python train.py --d_shared_expert=0 --activation="squared_relu" --moe_layers=[1, 3, 5, 7, 9, 11, 13] --router_score="softmax" --normalize_top_k=false --balance_loss=0.0185 --balance_bias=false --router_z_loss=0.001 --groups_per_token=2 --lr_router=0.000907 --vocab_size=5244 --norm="layernorm" --lr=0.00199 --seq_len=256 --steps=3377
Below are experts of layer 3 (counted from 0) of a mixture-of-experts language model. Rows are named router (the router's row for the expert) and show model dimensions 112-167. Each number is 128 + 24 x the weight over its row's rms, rounded and kept within 0 to 255. Numbers have three digits each.
After each expert's rows: a language model's description of what the expert responds to. This comes from a sample of Wikipedia text that the model never trained on.

# expert 42
router:107148108116145076157148127110131137140136086104108162133110116147127139102123127122101126095158169143093103109131116076161165126156142149160141137129128128135126152139
Hyphens and foreign names. Hyphens in compound place and team names (Araz-Naxçıvan, Al-Shabaab, Shin-kiba) and pieces of non-English names, like Helsinki, Kumyk, Ivanashvili.

# expert 29
router:117164103112135089154103120112116154152148107102120192119099128136127156101083166126130111096194183132117138118089112114168153124166145134142118142116133129163115134131
Hyphens in compounds. Hyphens joining compound names and words, especially French given names like Jean-Claude and Jean-Marc, plus oil-in-water and hunter-gatherer-fishers.

# expert 60
router:121158115113142112165129114139107140175131095141116141148139093152104130099112156118122148102139155142102119103106094098143151095147144131147120118133151127194121147118
Commas, is, odd bytes. Commas after names and numbers, the verbs is/was, the ol in Paolo, and invisible byte-order-mark characters after coordinates.

# expert 61
router:098158113109134096161158100135087172141145127113121129131119150120128161140111172082105144114140151160071135102124131092137130120154166143136120095134160156154137139126
Mid-word consonant pieces. Single consonant pieces c, f, b or p inside compound words, such as lands-c-ape, show-c-ases, battle-c-ruisers, and word starts after line breaks like Acc-ording.

# expert 31
router:113169109102141115147125093133108139135118101139106169138159121139117131105147161090105151080140152155105117108119131099148177119214134122113143156122162148106096155142
Table separators and with. Pipe separators in election and sports tables, and with after a school in graduation sentences, such as graduated from Columbia with a degree.

# expert 12
router:144131083115148113156129095129111145152129115110105136155137123136109142110118180071096131108119155124101165134115105087172122149164136140124120119126149157181126142125
Mid-word fragments and zeros. Inner word pieces of names and words (Fairbairn, fortifications, Bayernliga, freeway), plus digit 0 in times and table numbers.

# expert 2
router:100150091092148122123123130138141152147124096111068152159112104161090131110125113113140153108151113162136156130105108103123146114159144169159154122115140136155121140126
Mid-word fragments, tables. Word-internal fragments after an initial letter, like l-ack, h-ard-cover, g-ett-ing, plus pipes, line breaks and digits in chart tables.

# expert 52
router:139181143111130134150139077102143149125144120118121117123138119120126136131075169115106111104129169137106131127101089107143144115159153125129093120140176160154137168117
Institution name words. Words inside names of parties, ministries, and organizations, such as National, Labour, and of or for in Minister of Justice.

# expert 4
router:123150092134125114145142100106122127148135090119093129116131122152104124114153169111129150107131187156094123105110126083163140109161154135155135145123165133142134172102
Place names, list positions. Country, state and place-name tokens or their first capital letter, often after a comma in location lists, such as Uruguay, Spain, New York.

# expert 62
router:129121102132159106154111113136120164161082111127110164160125120110119152133114139124153171090126134132102131100131137108150145097162112145152114149140148183138121121125
Latin and scientific endings. Word-final pieces of Latin, scientific and foreign words like acronym, Embryophytes, Berberidaceae, Coleophora vestianella, often in taxoboxes.

# expert 22
router:123116095141134107131149122114108165176108101104088164150136165164139121097122162090095134113109156163112159119101098132148137134169150136125121110114156170158107127132
Table numbers, name fragments. Digits and word pieces inside table rows, surnames and product names, such as PlayStation, Koivula, Bertagnolli, and numbers after other digits.

# expert 38
router:113155103099183080147134123098122121174171114092118188151127110107077129087108165073133123111127157159124128132136115129133168098160138153119124100103172156167127150123
Inner syllables, adjective endings. Middle or ending syllables like ou in acoustic, out in knockout, -ional, -ique, -atural, often in instrument lists and sports tables.

# expert 17
router:103147104102136105153138099142115154118114109094122141135134129125125118104064172110120122105145154165127137118117102097124165114159158122150142126122155130147141137122
Roman numerals, codes. Capital-letter and digit pieces of Roman numerals and abbreviations or model codes, such as Louis XIV, F-35B, CSL, N.H.K.

# expert 45
router:133154117134158093150121114103122155135138105112087120155133103148101134092128148122133115125172145159102146131086056092170143118160146143143108141134172116150097148119
Place-name fragments. Pieces inside proper names of places and people, often after a capital initial, such as B-erm-uda, M-unt-inlupa, B-og-danovka, Fre-m-antle.

# expert 5
router:089157086125175096148117098115125163142151121108097135134106133133122146107115120095146128110138146140108150123123114090166122117180129127145129115120148144138127158104
Infinitive to, modals. Infinitive "to" after verbs like refuses, begin, went on, plus modals would, will, should and stray initial capitals.

# expert 44
router:124130115097113116139111093098125130137152099091102156121132121128125121117118136131120144092161133132082114143119113115173158111162151154169121121133152167123140168151
South Asian and Slavic names. Pieces inside names from South Asian, Slavic, Arabic and Chinese contexts like Sarajevo, Venkateswara, Xiaoyun, plus given names Lee, Khan, Maria.

# expert 53
router:121155121127125121120125122130115145150129119103104146160129086124103137079136129092141160118150155145119139132080106109166118101162120159127145107127147143164126170120
Prepositions and the. "the" after prepositions, and prepositions from, between, through, with, as in held from 20 and to the north-east from Baku.

# expert 50
router:140140102125162112119117105151130129141096109127099160117136109126129152129112184113162128099147148139083145122120104085141174085153140112168128105130191140128101185106
Taxonomy and h-initial pieces. Fragments in taxonomy boxes and place names such as -idae, Animalia, Adelaide, plus h, H and Ha/Ba/Sa word starts.

# expert 56
router:098119119128104131149147089128099142150136076086085145124113113147088137127127136096149170109128115189102148147075083098155158122152153122170134123127144140138126158129
Census units and capitals. Unit and capital-letter pieces in census and area statistics, such as km in sq km and /km², PD/sqmi, percentages.

# expert 1
router:138148078120149105179117092126109133133118109117115171113142093128126116096085182094143141101130170153108119100126113097136159112157156126134105124113142158138129127100
Names of places and organizations. Words inside proper names of venues and organizations, especially The and the, as in Goodman The(ater), John the Baptist, Street, Records.

# expert 39
router:106125097125119109163151123109116140150125093093094139137130150144128123088130163099092129088139176152119156124124089093135177105144167132155147129132130138154146153128
Sports table abbreviations. Pipes and capital-letter abbreviations in sports stat tables and headers, such as W | L, GA, Pts, FB/MF, NASCAR.

# expert 33
router:096102096083136076142088125104117170171131105129076174143099101143109151098132139119157128134145147152102154129130124137140160088181132123125134129115137152135104160125
Verb after to or can. Verbs or their first pieces after to, can, not, or will, such as to-ler-ate, to complete, to be, to cre-ate.

# expert 10
router:117138121112180091132127105102129136153139080109092179120117132109125137141113160111127147106132139144090158138087102119157113118139137149147150130124185133171147154090
Mid-word continuations. Middle or final word pieces inside longer words, such as effic-i-ency, purs-er, val-u-able, plus role nouns like president, director, wife.

# expert 41
router:110134112091156098143126124112137172155106106102108172138123135163118134129121138099105137099154157169129150140095107113116162123169157122167116109130148147170112153113
Inner syllables it/et. Mid-word pieces like -it-, -et-, -ight in words and names, such as Breitling, Greetings, Heritage, wait, Sheet, Aesthetics.

# expert 13
router:088166132122145096123106065114128149164103079130110138147111118084115129119121137116133125076174139150118156142112129142135148124160152137173158117115189131139097131103
Institutional word stems. Middle pieces of institutional and scholarly nouns after the or an, such as di-oc-ese, in-stitut-e, min-ist-er, genus, species, museum.

# expert 8
router:107153078141144126135146110143119154149117110103090173161116088181115109092118122096117148092157126132143121112120090102144151096154144135132138096116125155134154139108
Syllables in foreign names. Second-syllable pieces like or, ell, all inside proper names and foreign words (ElDorado, Gloria, Pall Mall), plus digits and names like Hall, Bell.

# expert 15
router:128128135127128098167116080105115161129139097115097165125116166090135134134111132101098158099133140165127140114083127138140124104152145120139114149116157159172102139146
Mid-word Latinate fragments. Inner pieces of long Latin-derived words, usually before -ation or -ity endings, such as depr-iv-ation, roc-oc-o, opport-un-ity, schiz-oph-renia.

# expert 34
router:135149076104128129141141107139124152166136110139094157144131128142114103098104175116129115094171161137114150102114093098146151079157134147157133119141136152149157151127
Given names, year digits. Common male first names like Paul, George, Michael, and the digit 9 or other year digits after 1 or 19.

# expert 3
router:098150112113129127157120102124110140169123104090107157130130123136126125095114138101145151092154173142112153143115102102135154121153150116129136102118168159148137178124
Database label separators. Colons, pipes and closing marks after acronyms in infobox-like lists, such as BPI: Platinum, OMA:DAD1, DTXSID, also table cells.

# expert 54
router:120137122116150110105154132140131133191109122083078150134107111168112120099121124105114130107151147169087154159119102112136177129147134162125113116112147174111124149135
Short stem pieces. Word-stem fragments after a first letter or short onset, mainly verbs and nouns like tap, swap, wore, laps, cover, regard, often before -ed or -ing.

# expert 36
router:101170122107117108161141119119084151139124107110126156147160144152121119096096133108135113113140162154101133146102075118158126124160158161132129119132128152152110157118
Digits in tables. Digits, pipes, closing parentheses and dashes in sports, racing and statistics tables and year ranges, such as 2004–, 1827, Roush.

# expert 58
router:138112097090124106166140110125102142133112102122091156145128106133134146108134130122138130090170164142091147109106097127130166102168121111171131120141139148171151117091
Initials, taxonomic fragments. Periods after initials and word pieces inside Latin genus and species names, such as M. C., Abyssobrotula, Trolicaphyllium.

# expert 55
router:073147138129124116120124096143095160160122109106096149133132132138082127152112131086139165097115134178109169145119100131132108108169157152160140124118147146138115145114
Census and demographic words. Words in census and demographics text, such as living in "someone living alone", village, age, Population bullets, plus some table and heading words.

# expert 43
router:128163114102135075138100107091133163155156090109088182123119138147140130146094160082147120118122143160113175126080100120160103102146119134136125095132154155150145154131
The after prepositions. The word the right after of, in, to or for, plus mid-word pieces like le, ic, ret, as in gent-le-man, dismant-le, chron-ic.

# expert 0
router:097147126110178090144161116111107122155130104101094149136134116120109123112098111105096120118111149141135151140088124115153127135150118158137139084095133144181130151133
Infinitive and directional to. Mostly the word to after verbs, nouns and adjectives (easy to use, fleeing to, order to), plus and/for/from and name pieces like Den, Swed, hen.

# expert 26
router:121118088101104118130135108083125159193086081139053181132089131162120151113158114111128155123136155118123140139106115127154144120146149172122117095140111124166116167115
Table separators and symbols. Slashes, pipes, punctuation and fragments inside sports career tables and stat rows, like Apps / (Gls), ft, decimal points, pm.

# expert 9
router:102146147130137123135121049104120141163107124114087150141152114123139126134126126091149151100126123132097157141131091103140143134162137156156145118110146174145153157132
Possessives and nationality words. Apostrophes in possessives after nouns (studio's, railway's), plus opening parentheses, suffixes like -ism, -og-, and nationality or country words.

# expert 57
router:092156074132160104135172114121095130165124114099110136141126110141123154087133135120125142104163189176107136105119127095175144115171138163140116122115129136143128158101
Date separators in lists. Month names, commas, spaces and digits in written dates and fixture tables, such as May 10, 1963, October 21 |, 24 July.

# expert 20
router:125140135115151128137146080124105117153120076133094122151115114128130136092081150134109165121162126163106152148123099100139120109167135143165141112127142162125096159145
Geography and measurement pieces. Tokens in geographic and biographical text: left, known, northern, southern, -ed endings, digits in coordinates and heights (5 ft 8 in).

# expert 63
router:125117085114162122126131113111091180154110091110121157168124131125123114107157143133113132100149162158096162136118110107138170096156144109128128126125164148131102143132
Clause-boundary commas and connectives. Commas after sentence adverbs or names, line breaks, and clause links such as which, where, however, while, although, Together,.

# expert 24
router:133203126133172127130151114108105177143118078098122151124121127144085129102085175112114150107157139160089129110143089089160127132155145149129109120126153126135134128098
Biographical and census details. Tokens in birth/death and demographic lines: opening parenthesis before aged or b., year digits, sq mi, widowed, those, Inc, table separators.

# expert 11
router:112142108122132103128106093093100102123094088123117126141093126110128151108103144135094125115134150149116125117111103104147115125165125138110110117119158171174122119117
Mid-word name fragments. Inner pieces of Eastern European and foreign names and words, such as Voig-t, Ghe-or-ghe, Pri-or, plus digits inside table numbers.

# expert 47
router:109150146103133105170151096097104134125118064082085174149115106124105114136125148087126133093116158132128137117126067143155168109146121158152126100139120136144147123118
Sports table pipes. Column pipes in sports standings and results tables (GD | Pts, Surface | Opponent), and the hyphen in Quarter-finals.

# expert 59
router:089150125122164101157153125119102120142119098125106143159110128138086122109096137120150138111157135145085150118099108093134142098162153151154096098122146142156147142094
Score dashes, numbers. En dashes between match scores like 1–0 and 0–2, plus digits, commas and signs in sports and results tables.

# expert 30
router:074160098096125100124145113108100133145147085120072129128099130132116129114104167111124121088141166132111133153108092085144149122154152138157117119139137164150144145108
The and table headers. The word the, plus endings of table and section headers in sports and election tables, such as Seats, Pts, Career, Notes, Result.

# expert 35
router:094129140107126117127119079160119142146115110104113119138112146124109135106113123115120157108193141153124181149100099108155144101150152145146138116123144133146126153105
Early word pieces. Second pieces of words after an initial letter, such as F-ed-eration, Fed-erer, F-as-ano, F-if-th, plus table separators and "Nominated".

# expert 19
router:102119126080151078148111110144135153178135103108122162126136128117138143097139133127092163084145125161095135108124123148130157106167159161121148128100154149154120146146
Y and P pieces. Word pieces y, ny, ky, er and the letters P or p inside names and words, such as Tin-y, Siski-y-ou, John-ny, P-iedmont.

# expert 37
router:084121096091144095151143131118100125148133103101101141150120151123088132134118166099141146073190144141101142150101113104160140125166131131125133119107186174139108181109
Plural noun endings. Plural suffixes ending nouns, such as s, ers, ions, ities, ings, often in section headings like Build-ings, Recipi-ents, C-ities.

# expert 28
router:116149103127130083148136102113108159136145100122083146151120121104094167088129164127164166116170151145101137131137108104129150125147151150143123121155156149155118181093
Line breaks, structural tokens. Line breaks, "in" after nouns, and units in infobox or taxonomy text, such as sq mi, lines after headings, table row breaks.